python train.py --moe_layers=[2, 3, 4, 5, 6, 7, 8, 9] --router_score="sigmoid" --routed_scale=2.5 --balance_loss=0.000385 --balance_bias=true --n_groups=8 --lr_router=0.000863 --vocab_size=4096 --norm="rmsnorm" --norm_eps=1e-05 --beta1=0.93 --batch_tokens=[32768, 65536, 98304] --max_seq_len=1024
Below are experts of layer 4 (counted from 0) of a mixture-of-experts language model. Rows are named router (the router's row for the expert), gate (a neuron's input weights, with its number), up (a neuron's input weights, with its number) and show model dimensions 48-95. Each number is 128 + 24 x the weight over its row's rms, rounded and kept within 0 to 255.
Before each expert's rows: "mostly gets" lists some tokens that are sent to it at least half of the time. This comes from a sample of Wikipedia text that the model never trained on.

# expert 157
mostly gets: " def", " exp", " opp", " caus", " fail", " employ"
router [168 120 111  99 124 145 132 150 120  99 100 107 126 113 120 109  90 147 152 112  99 124 125 102  89 104 130 174 142 157 110 151  84 115 108 120 136 127 125 126 112 131 131 114 132 120 128  87]
gate0 [107 113 118 128 105 148 128 128 134 102 102 108  87 140  91 144 100 121 157 118 190 102 137 135 102  76 139 124 130 105 126 153 153 141 127 152 129 127 112 154  97 156 136 155 149 122 124 102]
up0 [ 88 101 134  65 152 177 102 114 144 130 127 130 117 164  98 128 117 143 128 128 153 143 153 147 135  86 130 113 137 168 103 134 151 160 150 172 159 133 130 173 126 129 163 125 112  83 113 105]
gate1 [141 122  67 130 114 107 145 167 148 126 125 129 145 134 161 113 125 119 149 146 105 120 134 132 122 125 116 113 121 156 100 192  76 109 155 114 117 135 141 140  88 132 128 119 138 161 138  97]
up1 [ 88  74 124 155 130 101 127 166 156  96 130 120  89 131 138 130 159 164 138 160 101 106 137 169 161  91 158 136 130 140 145 109 127 122 142 152 126 162 112 109 142 156 154 112 132 115 129 166]
gate2 [149 168 162 160 112 142 141  82 142 143 119 102 139 138 141 113 141 124 136 142  82 159  72 108 131  97 178 150 129 107 130 102 131 160 122 155 147  81 159  90 134 105 133 122 143 137 123 125]
up2 [144 115 153 162 112 152 147 100 141 144 145 113 127 121 126 113  98 127 152 154 131 113 116 120 161 176 149 116 137 133 144  97 139 137 113 104 171  75 140 120 164 147 148 117 150 129 120 143]
gate3 [140 109 134 128 146 157 119 105 117 118 145 137 117  96 109 153  66 123  90 127 127  89 140 131 136 178 118 115 155 140 144  99 134 116 125 140 122 123 104 137 143 173 132 121 148 115 144 142]
up3 [ 96 125  94 101 100 143 113 123 123  95 110  57 120 128 161 120 156  97 134 125 151 127 130 102 158 122 115 141 144 140 160 113 121 129 136 137  97 140 129 136 120 163 138 120 124 141 166 137]
gate4 [157 155 147 140 136  86 137 118 166 100  98 111 146  91 124 124 129 117 156 162 154 127 137 105 141 109 107 146 177 150 106 103 106 112 137 133 151 140 129 132 129  97 170 112 132 112 101  89]
up4 [139 130 110 122 124 130 173  99 140  80 112 104 128 122 152 116 141 131 138  94 163 127  97 168 140 136 126 143 135 163 121 126  77 118 140 135 139 113 122 172 120 128 152 136 132 148 124 124]
gate5 [134 104 131 103 111 114 135  78 132 129 109  69 157 152  76 125  83 132 135 129 185 137 147 109 125 165 122 131  99 128 144 130 126 125 155 129 140  93 119 145 155 178 133 127 150 123 149  80]
up5 [131 108 135 118 166 119 125 114 107 123 120 143  86 114 147 172 142  82 122 111  92 122 124 123 134 194 122 139 109 143 159 156 114 181 110 109 114 140 125 149 128 117 119 129 111 142  99 147]
gate6 [157  49 126  74 145 148 127 147 111 115 106  94 132  94 122 114 122 130 133 131 171  75 143  93 133 108 142 110 142 162 153 119  91 137 119 112 154 126 109 137 117 134 101 120 159  99  79 136]
up6 [ 86 127 111 137 131 143  94  86 183 104 154 141 117 176 140 176 104 132 134 128  81 117 132 119 166 145 120 131 127  87 104 141 130 178 132 163  76 102 172 129 146 109 141  84 103 146 136 129]
gate7 [ 88  84 120 124 123  95 173 125 103 144 103 135 132 146  76 139 118 167 146 121 140 132 115 111 142 101 142 140 136 106 142 173 168 122 146 138 137 112 114 143  94 132 105 128  94 157 114 111]
up7 [123  57 116 147 134 139 116 149 114  95 146 141 137  83 124 156 129 111 133 130 133 132 109 151 152 144 158 138 146 105 109 144 135 144 110 116 100 123 167 100  96 122 110 149 153  70  96 100]
gate8 [122 109 144 155  97 170 136 111 122  75 131 110 154 124  89 149 151  98 116 135 128 142 143  83 139 141 134 128 143 157 129 105 150 170 107 107 145 152 137 160 128  49 148 132 131 116 142  87]
up8 [113 131 101 136 169 128 127 104 107 118 128 150 133 118 125 146 126 124 112 147  91 146 152 100 141 139 120 139 148 154 142 162 101 126 125  87  99 156 124 101 121 111 160 145 141 131 178  87]
gate9 [110 136 119 126 124 145 117 129 151 149 164 114 132 164 146 108 115 148 182 142 111 128 116 120 112  92 161 130 130 158 157  93 101 122 140 133 151 137 163 138 122 162  78 163 103 152 117 118]
up9 [132 125 128 113 114 143 140 112 121 110 132 157 142 150 153 153  83 117 146 117 130  99 133  99 164 119 143 120 165 104 147 128 116 138 113 111  90 149 198 114 109 143  99 141  97 146  94 111]
gate10 [153 101 165 101  94 120  83 109 109 117 113 122 104 124 138 187 135 128  94 127 107  97  85 113 112  90 133 143 117 134 129 123 130 146 117 165 122 138 142 100 115 127 127 115 136 145 141 111]
up10 [135 127 107 109 113 104 135 107 136 127 135 126 111 157 115 114 136 130 103 101 139 124 165 113 106 149 142  88 148  87 153 192 118 135 178 176 142  96 110 168 142 130 111 118  96 130  83 137]
gate11 [135 131 125 124 115 123 166 137 145 154 136 128 127 176 127 140 112 137 117 139 145 144 101 123 113 141 117 123 127 166 147 143  89 174 159  97 134 102 182 133 152 116 116 109 134 123 132 175]
up11 [137 145  89 119 128 120 116  82 121 117 134 101 119 128  96 134 122 136 133 104 109 115 155 151 183  97 119 115 110 150 126 145 138 117 104 129 124 108 133  89  89 145  88 200 101  70 134  96]
gate12 [154 140 150 110 171 132 144 106 156 140 142 154 141  92 133 137 101 150  86 166 130 133 130 123 139 137 112 147 115 144 159 133 106 135 136 134  87 140  99 160 139 102 125 109 130  99 102  84]
up12 [123 142  91 127 115 143 102 125 121 116  99 142 154 140 120 141 153 115 148 140 102 168 115 128 108 136 121 136 121 145 107 134 144 149 151 108 164  98  76 103 108 153 124 131 159 121 146 189]
gate13 [128  95 172 131 125 113 155 155 154  66 129 134 120 125 114 119  95 149 165 139  84 118 157 151 120 101 127 115 107 115 128 139 115  86 112 142 170 118 184 142 125 128 124 130 125 113  83 136]
up13 [110 125 131 130 103 122 137 147 142 146 122 122 124 131 120 165 142 121 109  95 125 144 126 111 152  79 110 170 131 130 133 151 134 127  88 141 152 123 148 148 115 106 134 141  97 106 134 125]
gate14 [134 124 112  94 118 100 112 138  98 129 155 117 125  94 119 117  84 152  88 132 108 132 148 102 111 123 123 133 119 111 143 160  95 174  94 152 120 150 126 121 125 131 101 154  88  84 149 133]
up14 [ 82 142  84 127 101 163 103 161 106 109 177 100 147 142 161 138 127  95 151 120 117 157 133 157  86 128 114  94 129 175 142 143 128 116 123 137 158  86 140 159 150 104 101 111 176 142 159 117]
gate15 [141 119 119  98 140 137 136 155 131 158 146  78 103  97 106 184 127 129 150 124 131 120 154 157  98 143  74 124 140  98  92  99 135 113 127  84 107 159 108 122  99 138 149 140 101 137 192  98]
up15 [ 64 123 116 145 147 132 148  76 123 104 142 143 121 175 143 150 151 143  66 149 143 117 132  76 126 153 144 126 144 119 154 171 102 131 136 151  99 117 139 159 133 124 180 110  83 122 156 136]
gate16 [104 133 136 123 142 177 183 123 148 115 119 148 137 119 116 106 145 129 138 132 132 100 108 119 109 119 168 141 121 103 136 144  94 135 140 136 160 129 194 149  98 139 133 105 130 126 152 132]
up16 [117 114 115 112 134 150 124 129 132 186 100 125 119 151  94 146 151 141 135  93 162 159 112 114 119 142 141 147 147  81 137 149 100  91 131 150 142 123 137 143 125  82 122 107 125 136 156 127]
gate17 [172 130 143 145 151 135  94 132 129 128 135 154 116 115 156 145 132 150 148 103 105 110 153 108 106  94 112 109 143  90 117 169 121 145 170 119  95 123  96 104 106 126  71 120  81 138 180  98]
up17 [145 105 153 157 117 106 136 110  98 166 117 102 102 134 102 173 165 158 100 129 105 110 133 115 144 117 120  86 122 111 150 104 155 162  98 116 147 106 111  96  99 147 134 136 118  88 111 116]
gate18 [132 135  82 144 136 129 132 166  74  88  89  98 127 118 136 104 108 194 116 117  83 132 124 139 154 129 124  88 121 185 189  98 137  84 156 110 129 148 125  83 119 121 147 125 152 120 122 112]
up18 [136 152 118 140 125 140 134 148 141 119 126 123 102 134 115  76 128 131  97 114 151 113 157 123 109 129 139 114 117 200 165 166 126 129 144 166 165 135 115 104 136 119 110 158 156  99 159 157]
gate19 [123 147  80 102 151 146 158 137 127 163 172 141 110 143 106 116 133 111 147 148 146 119 153 119 102 103 158 120 171 167 114 154 133 131  97 119  95  74 106 162 136 131 131 136 107 137 171 131]
up19 [100 143 140 147 120 109 102 119  73 111 139 150 123  91 168 110 130 153 145 126 129 156 146 117 121 147 153 114 105 106 128 107 117 135 129 110 122 164  97 153 118 138 154 130 128 135 109 135]
gate20 [ 98 166 157 132  99  94 143 126 112 112 131 154 138 111  99 117 111 107 144 132 108  71 135 145  89 146  97 174 118 107 136  96  70 116 100  84 108 108 130 105 129 107 120 136  87 104 159 127]
up20 [121  87 120 148 113 105  97 171 114 134 126 131 162 114 186 124 151 167 111 111 108 188 118 122 140 122 126 100 134 115 177  85 179 137 149 164 127 145 140 138 162 116 121 112 159 138 101 125]
gate21 [116 121 150 104 119 173 151 122 131 145 158 105 125 137 118 151 144 141 142 109 179 110 158 125  78 111 122 137  71 187 123 128 166  95  97 125 141 114 124 112 118 154 136 140 123 152  90 129]
up21 [127 121 100  96 114  96 115 156 138 153 142 147 155 150 108 140  99 113 121 115 146 141 131  93 142 134 140 112 151 110 135 104  94 136 161 129 128 126 148 121 128 108  81 103 133 107 133 137]
gate22 [115 133 114  97 102 121 138 131 111 100 110 144 112 141  88 133  93 151 163 129 110  88 133 136 164  97 110 159 113 130 117 138  85 107 129 126 117 151 182  86 136 130 156 159 131 110 136 117]
up22 [118 148 159 126 125 113  80 107 135 131 122 112  96 137 113  89 200 124  88 111 122 150  96 164 144 169 161 119 155 132 171 126 138 121 127 171 110 137 126 186 140  95 136 135 121 108 124 146]
gate23 [ 98  95 110 109 155 145 122 149 125 103  82 114 148 171 121 105 134 175  94 118  91 125 136 141 173 145 114 144 131 146 139 117 147 126 158 157 116 136 117 109 166  96 151 132 147  76 145  97]
up23 [150 142 137 152 115 116  88 119 110 166 149 193 119 120 108 146 112 119 105 131 144 130 124 124 141 105 167 110 135 134 134 106 118 131  48 150 125 128 125 139 130 126 128 103 121 172 130 110]
gate24 [138 119 121  95 133  87 140 142  98 131  73 110  72 125 155 118 131 121 159 145 104 123 136 141 111 148 107 147 147 120 101 142 129  86 124 109 141 203 128 109  92 123 154  99 104 126 161 117]
up24 [140 150 137 106 101 131 118 151 128 148 105 156 133 168 120  82 138 150 103 101 121 162 125 125 135 184 111 124  94 118 118 110 142 152 118 123 134 107 151 147 124 114 140 132 141 164 123 128]
gate25 [158 123 107 112 140 109 136 143 129 117 155 168 128 125  88 145 137  97 131 108 114 141  93  97 100 113 137 179 117 107 117 145 106 132 130 179 111 138 145 119 130 158 114 111  91 147 154 110]
up25 [ 86 176 118 114 136 145 148 144 116 122 145 117 127 130 113 131 143 114 125 190 105 124 110 125 160 143 146 155 118 117 139 128  86  89 135 107 177 112 137 134 164 128  68 117 153  84 122 151]
gate26 [140 134 159 171 120 146 132 149 138 115  97 127 159 160 161 108 125 116 146 134 111 108  96 138  93 121 155 162 167 127 123 150  86 123 118 156 117 127 123  86 138 136 121 106 168 120 139 115]
up26 [ 99  96 155 124 191 132 141 109  91 102 166 121  89 132 144 161 172 118 136 114 133 135 129 123 119 107  99 130 148 100 103 119 154 143 140 149 117 153 119 124 130 143 157 165  95 172  94 145]
gate27 [147 152 121 158 139 117 132 108 112 135 123  79 105 172 157 170 110 145 150  98 149 107 135 157 104 133 129 141 140 117 116 112 147 111 127 111 145 136 152 128 148 188 147 103 131 111 134 161]
up27 [ 74 111 111 154 120 153 142 151 148 175 145 131 111 149 150 139 138 123 126 119 121 124 121 183 123 119 128 127 117 126 117 148 119 134 132 130 144 125  72 166  94 140 161 143 102 137 131 126]
gate28 [176 135 141  92 113 125  96 116 124 143 116  82 144 175  78 109 124 139 124  98 110 141 164 134  98 116 100 109 153 140 137 158 107 123 145 147 102 104 105 129 139 141  86 168 125 113 132 148]
up28 [141 123 151 166  77  82 118 136  99 169 155 158 157 139 165 128 116 126 121 157 152 130 115 153 115 114 135  90 126  99 162  95 117 120 115  84 143 138 109 156 154 122 160 133 156 138 133 171]
gate29 [157 113 114 156 143 120 141 155 121 122  96 113 108 124 145 133 118 154 152 146  96 101 153 133 105 128 161 116 158 151 118 116  74 101 110 132 165 100 113 147 111  84 109 133 168 125 141 136]
up29 [152 136 138 114  89 100 109  97 120 130 142 159 110 176  86 115 148 118 143 119 115 157 142 126 139 127 112 153 148 152 153 145 144 131 111  86  88  78 133 132 148 145 133 144 137 159 136  86]
gate30 [107 169 135  99 121 170 165 124 138 161 122 136  95 123 124 116 129 110 144 107 139  95 140  94  99 139 125 107 124 153 121 144 113 105 117  93 143 117  72 139  65 149 109 111 157 131  93 127]
up30 [138 132  94 136 139  76 141 108 126 113  94 131 147 164 110 130  77 143 159 160 149 150 142 113 115 146 102 137 133 125 168 124 124 118 157 138 136 109 159 111 147 112 172  97 115 114 131 119]
gate31 [158 131 119 108 132 190  86 128  97 160 145 107 130 177 121 165 121 120 118 141 114 111 171 118 143 185  98 169 152 131  95 130 117 151 114  93 129 138 121 164 131 155 121  93 164 112 136 108]
up31 [143 173 118 142 104 176  68 129 122 154 102 134 127 153 163 122 117 150 123 138 139 139  98 168 130 108 120 147 122 117 127 109 131 104 144 102 126 148 136 149 136  90  86 109 110  93 140  93]